Weights of a small mixture-of-experts language model, trained from scratch on English Wikipedia: 128 SwiGLU neurons an expert.
Below are experts of layer 2 (counted from 0) of a mixture-of-experts language model. Rows are named router (the router's row for the expert), gate (a neuron's input weights, with its number), up (a neuron's input weights, with its number), down (a neuron's output weights, with its number) and show model dimensions 320-351. Each number is 128 + 24 x the weight over its row's rms, rounded and kept within 0 to 255.
After each expert's rows: "mostly gets" lists some tokens that are sent to it at least half of the time. This comes from a sample of Wikipedia text that the model never trained on.

# expert 167
router [133 116  85 114 102 132 163 121 150 124 127 119 142 121 127 107  50 162 142 128 167 119 156 152 148 130 117 151 139 120 148 122]
gate0 [129 104 110 122 110 121 150 111 112 119 127 188 139 157 163 159 122 104 123 138 139 117  90 132 103 141 122  96 146 162 145  72]
up0 [160  82 100 141  78 132 139 152 122 132  82  91 150 160 134  54 126 193 147 139 137  84 105 141 118 111  85 107 142 128 139 140]
down0 [178  98 100 128 145 109 119  94 130 137  94 144 116 123 115 141 136 159 113 198 131 149 103 109 126 114 124 168 108 165 160 118]
mostly gets: "ts", "les", "rs", "es", "ps", "sses"

# expert 27
router [154 166 114 107 109 129 126 142 139 138 126 120 111 106 137 106  96 150 118 119 142  87 133 119 130 138 104 111 122 142 140  92]
gate0 [139 141 140 124 119 127 164 138 125  95 145 109 123 141 118 125 111 144 110 145 158 107 115 148 136 103 138 122 149 123 166 110]
up0 [139 133 112 161 171 146 148 136 136 130 140 152 139 115  83 130 124 106 118 143 113 132 113 108 116 147 134 175 143 112 161 107]
down0 [144  93  86 132 167  91  85 126 142 164 112 118 138 111 141 159 152 132 100 104  96  94 151  91  95 131  64 122 121 182 137 151]
mostly gets: "%", " Total", " election", " Succeed", " Preced", " total"

# expert 92
router [135 149 100 188 109 146 105 131 139 139 125  77 106 118 134 115 128 151 112 136 159 123 147  91 144 152  97 109 156 143 135 114]
gate0 [108 139 136 147 122 117 119 181 128 126 122 133 102 145 138 162  92 125 122 159 107 145 142 100 150 107 137 130 114  85 135  83]
up0 [ 99 138 129 154 110 126 124 188 139 137  89 100 121 143 151 167  91 119 120 143 118 119  83  92 168 110 129 129 110 113 133 115]
down0 [106 126 144 144 129 127 120 161 154 121 137 131 122 182 140 116 157 115 131 132 144 131 135 157 167 128 101 122 123 116 111 106]
mostly gets: " had", " not", " have", " would", " has", " do"

# expert 65
router [162 181 122 126 104 143 163 174 153 145 131 153 122  98 130 134 102  93 148 123 146 133 149 103 156 144  88 127 118  90 117 100]
gate0 [ 97 128 126  96 123 158  85 131 112 113 102 116 112 152 147 111 109 138 114 145 116 104 148 140 159 115  79 139 126 138 121 137]
up0 [123  90 108 137 117 148 120 128 108 117  98 130 105 187 144 124 161 121 152 100 134 119 143 123 127 121 132 131 128 132 123 120]
down0 [134 161 130 135 112 140 125 145 139 101 110 118 189 107  87 119 137 115 117 121 157 131 182 140 129 148 137 117  70 131 119 154]
mostly gets: " ==", " ===", "---|---|---|---|", " Jim", " correspond", "=="

# expert 96
router [124 132 102 156 112 127 130 148 145 152 145 147  91 101 178 146  86 135 193 136 138  68 136 111 112 159 116 131 135 118  81 107]
gate0 [136 154 127  84 137 142 157 168 136 115 141 106 145 142  88 125 114 104 111 133 152 153 135 146 120 124 178 164 131 141 134 156]
up0 [144  98 121 111 117 138 146 128 111 118  91 107 104 150 116 126 133 144 122 129 106 127 161 131 169 142 170 127 122 138 103 126]
down0 [125 139  89 121 117 153 163 114  98 113 112 132 141 120 157 138 168 129 126 149  99 130 103 134 123 137 102 125 141 121 119 169]
mostly gets: " War", " later", " war", " early", " history", " century"

# expert 14
router [165 166 115 149  95 147 128 181 156 168 139 133 132  96 141 124 106 136 160 145 148  99 170  81 141 164  97 122 159 101 104 133]
gate0 [ 81 120  90 142 153 139 165 104 123 137 146  87 137 100 143 128 123 114 110  95 149 159 115 155 116 138 131 162 114 138 118  94]
up0 [129 105  88 113 138 136 124  96 142 119  89 113 139 126 148 188 114 116 142 111 152 157 123 125 117 140  89 131 122 115 153 196]
down0 [149 119 127 107 124 112 113 103 118 163  97 127 100 123 132 106 180 163 111 139 107 160 152 142 117 151 119 102 140 162  96 121]
mostly gets: " Phyl", " due", " Che", "pha", " system", "nic"

# expert 56
router [110 105  76 127  93 154 104 175 152 117 145 139 132 111 147 151 111 112 157 143 180  83 144  95 105 189 110 128 127 134 105 112]
gate0 [139 122 112 110 127 112 126 149 119 138 128 153 153  91 105 128 132  94  90 149 123  89 161 144 120 168 134 140 143 116 113  94]
up0 [125 180 141 155 134 138 124  97 143 119 115 112  88 138 136 125 158 164 214 113 139 137 123  95 133  95  98 103 128 126 126 154]
down0 [ 92 149 127  96 112 129 170 100 111 156 154 109 155 143 123 171 110 120 154 132 128 174 124 100 121 146 125 175 123 132 150 156]
mostly gets: " York", " North", " County", " West", " East", " London"

# expert 124
router [162 160 104 151 103 135 148 195 157 151 156 141 131 102 143 138 102 118 166 162 149 102 172  64 116 167 102 128 126  91 133 116]
gate0 [111 132 159  92 127 161 105 120 122 155 199 129  91 119 137 126  66 136 165 106 166 133  84 164 132 158  81 157 136 142  87 146]
up0 [ 99 133 121 138 125  97 139 148 158 123 122  98 105 151 130 130 182 132 151 162 170 132 154 163 130 110 123 114 108 138 113 120]
down0 [155  87 118 112  97  99 148 119 125 143 117 143  91 109 114 160 140 160 143 125 101 124 127 103 150 153 162 108 128 157 104 124]
mostly gets: "On", "No", " Jr", " So", "There", " Whit"

# expert 48
router [110 123 154 140  99 132 173  96 141 125 121 105 126  76 172 137 113 170 143 146 141 109 115 147 127 163  50 103  88 115 151 132]
gate0 [154 121  95 110 139  86 117 143 159 161 146 117 140 118 140 146 133 118 171 143 153 190 131 137 110 136 163 158 106 128 134 147]
up0 [157 142 108 121 148  90 116 142 149 133 164 103 155 127 154 149 150 103 168 123 154 183 118 146 106 134 149 148 125 121 137 129]
down0 [110 135 141 128 146  73 126 135 153 144 128  97 142 139 163 132 129 122 121 111  95 133 129 141 150 100 108  89 145 169  74 142]
mostly gets: "==", " ==", "===", " ===", "===="

# expert 119
router [128 131 128 183 101 188  97 122 144 167 166 164 133  80 158 133 104  97 114 129 156 153 177  89 161 150 106 153 161  89  94 104]
gate0 [139 147 124 115 133 131 144  77 106 123  93 134 124 116 113 123 134 125 164 148 123 120 169 105 134 125 133 147 140 128 125 177]
up0 [101 152 107 147 130 160 168  89 119 173 128 173 123 133  99 135 137 106 178 142 139 127 136 107  95 143 153 174 148 124 147 153]
down0 [ 92 200 145 173 147 144 143 118 115 147 157 144 122 110 170 100 152 164 132 115 149 123  71  97 152 130 140  94 138 176 134 154]
mostly gets: " first", " this", " other", " then", " This", " only"

# expert 31
router [125 173 116 131 108 161 146 130 136 151 156 145 157 114 141 121  90 152 142 126 144 125 139 101 108  97 111 173 133 123 106  78]
gate0 [ 99 124 105 134 128 133 161 112 115 113 152 102 117 124 112 103  92 126 142 113 125 144  87 155 146 100 148 106 113 123 160 107]
up0 [156 112 116 105 145  94 137 153 106 144 125 161 131 144 109 162 124 136 113 130 136 121 151  95 104 157  94 138 159 117 128 155]
down0 [149 163 100 135 114 101 143 156 134  94 157  92 154 109 130 105 133 136 137 143 126 104 116 147 114 122 126 158 161 106 111 137]
mostly gets: "and", "all", "by", " And", "que", "am"

# expert 98
router [129 122 117  99  95 146 132 162 150 129 162 167 120 111 154 146 100 155 137 123 167 135 148  96  93 161 113 145 146 131 134 107]
gate0 [ 82 141 162 149 101 135 126 104 104  89 122 166 146 130 136 118 117 146 112 121 143 168 148  97 150 152 144 134 124 147  98 167]
up0 [160 166  79 150 170 117 107  71 121 109  70 110 125 138 124  98  98 108 138 171 109 136 102 150 103 142 167 131 148 142 113 138]
down0 [117 165 130 121 108 131 141 141 109 126 137 121 138  85 119 179 103 139 153  76 206 136 107 120 158 150 148 123 120 138 127 114]
mostly gets: "ton", "ley", "son", "tt", "well", " Smith"

# expert 115
router [134 167  87 105 114 152  98 135 170 137 143 104 122 112 161 125 105 136 108 144 151 137 179  90 136 163 128 141 138 111  97 142]
gate0 [123 112 135 129 108 129 142 102 173 127 151 118 113 125 109 145 168 117  62 130 128 142 151 118 159 143 117 146  96  69 155 123]
up0 [146 130 162 117 107 130 130 112 165 155  84 116  90 123 131 152 133 132 105 145 123 135 140 120 121 162  97 128 139  79 125 158]
down0 [154 147 137  93 175 124 121 136  92 116 122 116 153 135 157 140 132 170 158 157 140 110 162 154  89 117 129 112 124  90 158 115]
mostly gets: "ion", "bert", "ity", "ett", "et", "ions"

# expert 141
router [100 157 100 153 119 149 141 127 137 134 132 172 108  85 157 114 121 123 116 119 140 147 151 160 161 108 135 113 120 128 119 127]
gate0 [171 101 121 131 127 156 138  92 159 146 174 114 140 165 114  97 137 161 153  83 140 120 131 171 137 108 133 113 114 106 138 133]
up0 [ 74 117 139 103 152 103 138 111 108 160 164 162 102 144 117  73 133 149 153 122 141 113 159 117 132  88 114 168  93 168 128 195]
down0 [141 142 152  97  98 120  78 155  95 146 134 121 118 125 154 121  93 141 118 143 114 133 125 164 115 112  97 141 160 112 133 136]
mostly gets: " and", " or", " but", " &", " with", " than"

# expert 47
router [153 144 106 135 100 141 148 179 154 164 153 140 114 105 140 143 102 131 153 151 150 102 165  83 115 165 100 136 144 115 114 109]
gate0 [154  90 158 108 141 153  99 127 147 121 148 141 122 118 112 144 147 109 123 152 117  89 134 142 122  92 119 137 123 141 122 164]
up0 [109 117 155 162 138  94 143 108 120 117 174 118 173 123 124 140 131 127 162 120 150 113 159 106  98 143 168 137 111 133 133 159]
down0 [144 156 114  86 106 130 146 140 127 124 158 112 180 137 135  97 149 116 140 106 128 123 156 117  95 139 149 128 145 124 126 100]
mostly gets: "Viol", "Tru", " poor", " shift"

# expert 62
router [ 98 112  84 164 110 155 148 142 141 119 125 146 111  96 133 139  91 124 109 129 143 128 134 140 141 135 107 117 177 125  98 140]
gate0 [115 141 104 140 141 121 137  89 133 161 124 101  80 146 112 154 108 160 147 120 110  89 169 154 122 176 135 105  96 166 157 143]
up0 [147 162 104 137 144  88 156 109 142 133 145 127  81 153 167 116 148 158 146 112 118 150 120 193 137 171  93 103 118 166 152 167]
down0 [175 113 128 140 113 142 124 165 132  95  98 110 124 107 133 128 135 154  94  84  90  99  83 152 138  94 150 125 133 114  90  92]
mostly gets: " was", " is", " are", " had", " be", " has"

# expert 7
router [156 124 103 144  99 137 158 188 152 152 139 100 140 108 136 150  99 128 171 157 154 108 157  72 120 170  97 127 130 107 126 132]
gate0 [108 142 127 124 120 138 110 138 156 132 181 113 132 153 132  99  94 119 136 131 135 171 145 142 203 133 132 111 112 158 114 111]
up0 [138 136 146 120 110 115 132 148 120  68 174 150  96 117 114 147 135 157 142 143 157 125 147 138 132 135 100 113 177 168 188 118]
down0 [139 150 123 135 116 175 171 166 133 147  61 107 127 145 151 110  93 158 158  72 151 142 132 101 138 137 139  92 121  95  70 145]
mostly gets: " Gal", " improv", " Gro", " Guard", " Guy", " guard"

# expert 154
router [146 150  80 167 117 124 138  94 142 146 116 154 122 115 157 124 123 145 162 161 128 121 128  83 192  93 121 128 123  96 129 105]
gate0 [127 146 163 122  90 178 120 140 130 161 109 109 139 120 122 195 147 134 142 160 143 125 136 158 127 138 144  61 161 121 117  98]
up0 [152 109 140 115 162 102 115 116 139 103 153 124 125 123 140 143 120 133  99 148 141 150 133 137 103 150 110 173  89 148 145 153]
down0 [137 161 101 135 146 134 140 118 130 131 129 111 100 132 116 155 120 140 142 139 170 154 119 109 156 150 110 103 149 145 124 111]
mostly gets: "al", " Al", "ial", " Mal", "mal", "ral"

# expert 58
router [154 150  97 151  99 130 145 196 159 163 137 114 148  99 140 155 112 121 120 150 152 122 159  75 127 148 104 126 136 108 106 127]
gate0 [118 140 127 131 152 151 179 104 140 179 138 107  99 143 115 147 105 135 140 146 125 141 122  96 159  96 112 122 149 138 144 108]
up0 [146 115 112  82 135 137 161 144  79 151 104 120 162 109 125 163 105 159 140 137 145 142  83 149 158 162 130 160  86 109 137 138]
down0 [155 119 136 110 147 140  92 161 116 138 124 136 154 123 133 109 130  89 166 125 143 145 128 151 159 135 102 117 203 130 123  95]
mostly gets: " opportunity", "OP", " lb", " award", " Web", "อ"

# expert 101
router [ 88 122  89 146 111 139 139 138 158 131 120 161  76 105 138 143 101 159 125 118 148 146 130 130  89  99 135 146 135 109  79 103]
gate0 [128 122 133 103 107 153 152 142 125 122 126  81 122 153 115  95 165 138 132 133 106 140 137 118  96 163  93 104 110 116 127 157]
up0 [132 131 136 135 123 125 125 118 130 116 157 168 129 115 118 195 134 114  94 129 147 116 101 169 136 117 143  97 110 113 132 118]
down0 [120 136 149 140  95  89 121 113 101 125 147 132 145 121 109 122 102 144 117 147  86  82 165 150 137 114  88 129 155  67 150 128]
mostly gets: " he", " it", " He", " who", " they", " It"

# expert 182
router [146 160 136 159 117 120 128 175 139 123 106 157 114 102 142 131 122  98 143 132 130 100 139 114 142 139 119 123  97 127  91 127]
gate0 [126 119 141 121  95 190 145 137 135 121 129  81 125 128 135 143 118 128  99 113 146 149 130 155 133 115 155 113  85 103 164 130]
up0 [158 118 127 138  97 166 138 162 136 142 132  74 132 114 119 169 135 108 109 138 142 142 102 143 101 128 119 115  80  92 118 119]
down0 [113 141  91 139  96 155 119  91 146 125 100 146 130  97 144  93 148 160 146  97 128 124 118 184 123 105 147  83  97 127 135  93]
mostly gets: "|", "|---|---|", "SD", "PR", " •", "|---|"